config.yaml
n_layer: 10
d_model: 256
d_expert: 48
d_shared_expert: 0
activation: "clamped_swiglu"
moe_layers: [0, 1, 2, 3, 4, 5, 6, 7, 8, 9]
balance_bias: false
lr_router: 0.000932
vocab_size: 8192
norm: "rmsnorm"
batch_tokens: [32768, 65536]
dataset: "wikipedia_en"
Below are experts of layer 3 (counted from 0) of a mixture-of-experts language model. Rows are named gate (a neuron's input weights, with its number), up (a neuron's input weights, with its number) and show model dimensions 0-127. Each number is 128 + 24 x the weight over its row's rms, rounded and kept within 0 to 255. Numbers have three digits each.
Before each expert's rows: "comes after" lists some tokens at least twice as common just before its tokens as in all text; "mostly gets" lists some tokens that are sent to it at least half of the time. This comes from a sample of Wikipedia text that the model never trained on. Tokens count by the router's weight.

# expert 40
comes after: " was", " to", " is", " were", " and", " be"
mostly gets: " released", " used", " won", " held", " played", " built"
gate2:143112132132133087142086125156092190107119143102123146142162117151108115116141141087116151140134142150076080140133148114153084047181159166138158140134141132118154150170139148122150073119135083131163113119100141144109154159103123178143153150124140117110125106139121106114148127067098150103133121169121160102148168083127129148117112146137149106144129134140159116114145105150095180146127
up2:113133117148157094130128120130104159114109144107088150140140119150111098120100131128121162120124116150110095113127143122117081096147141153104161154099152135108130111160111130113134111164121101152128135066100118124106152172124130130100100189106155140119130102110093121119149144120125158119176128163102145105123172101106109133103136176136148098183149156172166140107108113167103176116150
gate3:097137128142100076131120130128157124165144141158108140136123105134144136103059161090147146131102097141113166147081123110105151108107134111097107088132130147118094133163145121127155127136145157147104117176144136093098109132122114163143152111128132126123125123129108136158143112115119150105116122110148075138133125137184114109117138167153104104140155120097120112129154076117114140162109
up3:099123113155112051161121137129167136135143144131091123130137124152142146111112152093114162158102100143116133140114169108116127127100137151111099088139154125124099121146111145151112131104150125154113141149161134104120122154137151140151124118153111141133099115143108134168106116095121122144123111108097062133107127155146129079093135161131070128162166148158090157110161097134112147118127

# expert 55
comes after: ".", "\n", "s.", ")", " that", " where"
mostly gets: " it", " It", " They", " am", " they", "It"
gate2:137166147181119170163116155100076146113130162165105132146120121124132108095153111121162120163115114187137116089118153128156112124143115098146128129133114134080146138171138107159140158134139121104143116095140138151095156161090151105156124136078127151080139163082142115218123126130150120131192104090149117139133127133143133093136095128114142171145154107135183162122063111104123117155151
up2:147161130167100191133097126100166147113117132177136082137133141134159133125146119119109117141082122167156110091144140131151128103124115125125128133161115139118132137177148105183171137137127144115116124113117096153095137157100107133126139129080123171079099083096122141141091114136158170103152151125144088113122122119122144110137105157124120106135144096138106171121104113103128116117124
gate3:136097131155078118122134116110145139105086138144111147139109105142130125120115109159119110122092153148135131131135116165135118111106114124085106165135135110106133149172130171097121181143096113090114140132155165122095151188134182124128107123131117129178126124114168119168150141114168135137156101095124144138121146115167139130143091139168138124091129076146106162152114165140124168107077
up3:120143050118093116154099150104170143135078140159131102143105141110157153126150089129086131160096107127122148084115113154155095137151193123132111116156101153128165130129104156137102163149104073108148130135132177133082152118138163146134156129160146117157115142122162109195146121123129158149160051143162122115108148123129147167098114121162163154140145082150183145129141143138119135126096

# expert 5
comes after: " to", " was", " and", " he", " also", " were"
mostly gets: " took", " began", " moved", " joined", " worked", " used"
gate0:139117144164134089140133144109112118118106149168138144158110109097136112145131170116114077117119093136131156156149111100091108152110136105157115117099118148126157142096112131129124175117137107112148130111119174134152156127114115132107172123118112139135164093142140165157126117164103138140153129137137118166137110129133172146129150111094102123106103087136128143106138125144159111149141
up0:153120144178120110154131157108106099103103145169111154133102125134101124135139167129134091157121101149142153136123130134071112151129108145141121163118112154130155135091084115140144153101119119118147136108150157123159170128166132117103147134124096138132153086138165134118132115121071122132145119126148122135160107163119134153124131122086095114077116121188118150076141092143166130154117
gate1:135164115175089116112104163134111139116213153139162138184132136132146073106094121138161050148135123118125153130152117084096114122146125135140130145135141127113117139094122117139119125154105129153148118130136083137112082133142130075168107108137115103144131136134116136136122112133124129171151143092130130135140145119137080118123084098123128113137117118124169126143119140135136102153132
up1:136194118164092124115127145125116128099190109130162147161117110157148074100141115116144079153120139082117130119163127094115136132094119130157135144155171157090136146101124130147139139135134119154167112147118131131111078136147155075164116121151101094147132107142131110149136099131108155124124152108132147134128132109130113131165112076142119134113171123124141136137135170161126111142113

# expert 48
comes after: " the", " a", " of", " The", " and", "-"
mostly gets: "-year", " Big", " water", " food", " black", " Super"
gate0:120170142165095078119136154126147082130108089136133130112127131135107088155128095161122162176154132127126113123128129129140121127122173097130120113088124141130152166158174125110132140126116124135112146132128136136126129126130112129153152136146158144098146100157153105133138110103135107139131097127101115148129129093154195124125125092124142157147141149142154114132117140107108113094123
up0:097158147146106114113128181147136071154148082130130152103120149170123120160121085134119152166151155136126098139159144152162120114115169107133131137081117127100141160149205143081129135124126111122152147115111144140123114133101123127141119151166160142118133097137163092117146108090156089155124087124108132144148104087147186129120104097118118123146102131156137126140114118128135112126143
gate1:103151101133101156117151132072121093111112115093104152132113116102118097162109124165095111110146115127138135084130128148154115134117120145144152084114163109103114115146120133075087148113111168121137154139123178103132098140094080083136127149143087134072126089121134119138116129080122137136172115145154167109117123124124096151144136103125097142120160104164123136145100132132100118082151
up1:117152122129102141102148128085117083138128105075100148142113135106117094171075149141091118102131127134128129069107135188165108143115107149133174095133158103105092134180110141062097151102113153134143166153120157114123097128107104102139148161161108134064162097132151114126140150091136138117176137127143183126110128116137111172134142110131084138124148119159125109168106138126106099094140

# expert 112
comes after: " of", " the", " in", " by", "=", ","
mostly gets: " Ne", " (P", " (M", " ne", " (T", " (O"
gate0:145163130165129144130109115123133119151147106158124129142130100118084105117172126116122124116130136133120149073124122093110139105151161077135131173090136131098128117173132153121129081128131086159103124118157149105146171101161154154152103154122120121096079142153114141103146116139142122105093092107149138142111152107144112081124108134093140133138125116136179131075115130111098139106085
up0:158141122159154155111117126150125126140136099142127126160125117138076121132151137107160116136127118120091141111151110111105135109128155114148155171066152119095143123165141173149099074131129099132120137123130160116156180094182146138165102148123126126097102136158122149113159103124097103128115080117144135154145140114147122090106115117103110137114138116147170124117093135102098149123125
gate1:152151134105125141136080127130140139088156128184108120152155145163095098135141087096142121107162144123142146126154165134150136110102131146141102146131101135120165121136188112108112132127107134053144110109132110119110155110139102122141132113076154126146119102132119144051111126146111116158136065121137166151130096131095182134138157129150125143172134100099089122160090174148152142134124
up1:147143142104114133145086131134147122094142118155096133138156136150104105133134092094149120089171126127152130123135146110162147095118141156131084121155130130123160109146195108095120148125102143061137096115153129137093153127128100129140140106088149123150132127135131129043119132160118124125175069119137178139122122104089180135124148141147094119174137112111080110154111142138133155143135

# expert 22
comes after: "-", " |", "|", "==See", " •", "Personal"
mostly gets: "==See", " also==", " Born:", " Country:", " Succeeded", " (age"
gate0:127092119135153132126145095097144155127163185116127127141112141118151097123140105129133133132162116126110133097160164096152124095139190125154162145121102091088120111154084162171079118088084143138097120120128086096136188111141172117115067149091125125120109114105092135164125126132136105065109102100097102130105120132145119135119194127161122146138150144136133144150132117113127168089185
up0:125126113160121114109153103123168152107107153145111111104144137116124104124155122149135097127148130095116174087145139116120144125119161113138155121175125123098110118105112179137080073105095121141150113096118164113128176136126126107124103174091120126147128132103072130188106130125126124085131127124130140161076127104134107161112180114170108120141133136136144117109137106113111137066154
gate1:131086137160152108106127132162115156121100155102105097130134075136111175158165131144088140117117110098126143160161117140120128141139096088143139132109075138116123201102146130130132134120125190100117129165149127124126115096116127123148079092089142160121165135124119151173170138162118066119122139136114108133145144108136149131101133157130122119175135173135111120095131150132152127117103
up1:128085158165136099092138139168112133144110150101118107112129139115120189166154096102114124137139129104144099163177107139130108133128092084160143118123098100146131144119142114130117133130122181116115117134125151136133077107121150134165104110102106137114187117111110139170183106148124069125108151123148093128155111070121173095108152154122125098169128175155129120109154144156135128108118

# expert 54
comes after: " |", " of", "-", " in", ",", "|"
mostly gets: " Rick", " Mr", " Jeff", " Ken", " Jimmy", " Bob"
gate0:140143087160114171089115164145152094126154122133125076126103121142143129134142169177134159125133116135136109104145146136149124113183160099136114154137121113150111189106165133068132183104155103124123176098106132144146150122136147174122133114155154122131150122124088115117149186125108115154123166131153115130072157103127113118148166103094138151153138134156150134133170158124143114146150
up0:130129116135121155137131136127150081118150136114121087108114129128156120143135170163130125122136121137157116092139149122126121078163157089138130157134136102143126177087159130080131151105145112116128134086086146151161144131123131167153108106133135132142174143107080109112140184132108123147123163158139142135072143076136096117128158137104130155172129128155160144120168158146148127167134
gate1:119175112120131127108141128133178141166122158217129132113136154143136112148145152138108157092119158140149139096138144109056142129095180113135131137128095183081154129128164144148110098120157148140176122112125121161127114081097101130132116118138129148133179137120122128101149121125163156116133154102104128117088146113146103123127173135144177160117156164150109148095091140132152125149117
up1:138189133125133119106146140133159145129116159200120125134103163093147116136142153124125159092119114137130160116171113124055142128102170147128138138095122166095162141136184128153109120130155136152144141122133136169129120096099101140135102129153175159143162117127140129114129129120138160151137143116115128125118104118159118116151180126128138139103148135120131119103068142110128135140114

# expert 76
comes after: " |", "==", "|", "==See", "===", "Personal"
mostly gets: "==See", " also==", " Country:", "Personal", "s==", " Votes"
gate0:119139130159123126144073173136098129162152132117186150116133085132102122123095161109126132117106115090112154140089119112110146155128126143142083124148144108102126106076110125177109127126116114110080121104092110115116101138136139140130132142125086103171154140129162138132125125122139089105145128103124133148155134147142149136135148093115094151114125149140100163137146110115118091144126
up0:151156108125099135160066118115123088129147153128167121109135114173110089092146126103119112135120095144106180126100139152101110182145125128159083136149135103147120115090124110172098135099099129126092126139103089119116092143101111102138176077126110145153144117132138144134133117117089138094159140137109123139144116138138126136154173096110103132102109117140135139105121130131099094129121
gate1:114110118127149116094087102119114106143069175125122154150112139156126117095135109155139133121075161173124139162120183120118140145179064091116107151116129124159126148166113186143128119105136113142188131108111113164125136127113174109150149145103139155140154123138139090122139159122126106150133100109133120149115118133144074134166177138130111126120155150148135146123111117124116097095109
up1:124124129120136115102084107105125108162100179118103143152133146138113120079107149174178129131110152162127135182131185159103162126163065087143136147141110120154118146125118189162122127094132093113146104100115102150105144122102153085157140145127181141137161105102128087142152142127125114117138100106105134149090116110132100146182161136142107126133151156146112147138129105126110109107147

# expert 109
comes after: " the", " a", " The", "'s", " his", " an"
mostly gets: " ab", " poss", " hum", " tim", " weap", " charact"
gate0:132148120136150108172135152122121133156157099119148136082128094126078130094090135097110140118135087147101143151166114164117115171135091138125152129148126132093184134111110135120136152108116135137146163131142189103114116156147132156163125113111125145118128115148126148158129112091154084118165132114125081109133111126125112113115113109136124090158114148136126128116096085139153108107167
up0:133155140125181104166129136101121099146115081122164127099157136131093134087079160124107137100130114121112132149158114137118109166114108118157135123135129112085182152097108143090141164110142136110152175128142185121114106172138143150155133104128135135092092121128101159168136094085161076137165129103130095117128096128154134117145098118149143087137118148152129113139107072105146130092159
gate1:136133053102153151158111118102126137139147087161079144141132146176145097098157114106129103136097151121081135153111114108131145129150133109140143151164113102134131120129133126113102113123133106200103113174135138123126096104108098077127138163148093118127063167138160125130138150108088124076157126147118139110117109111155122110149090143132137143141132119132126136156136150148101130146137
up1:101147051118144146154113127123097144120135112182099134146138127173122101101143127125101110123117141115121128132076118106114126132135145090110151112168126121166121122139092124110104126148147145191099087133140115110129095089129087119112170135137087125119064135127155130138129123117105117101166137145148137127102113083145117096143086150152136137159141130138125134135143171167092110154155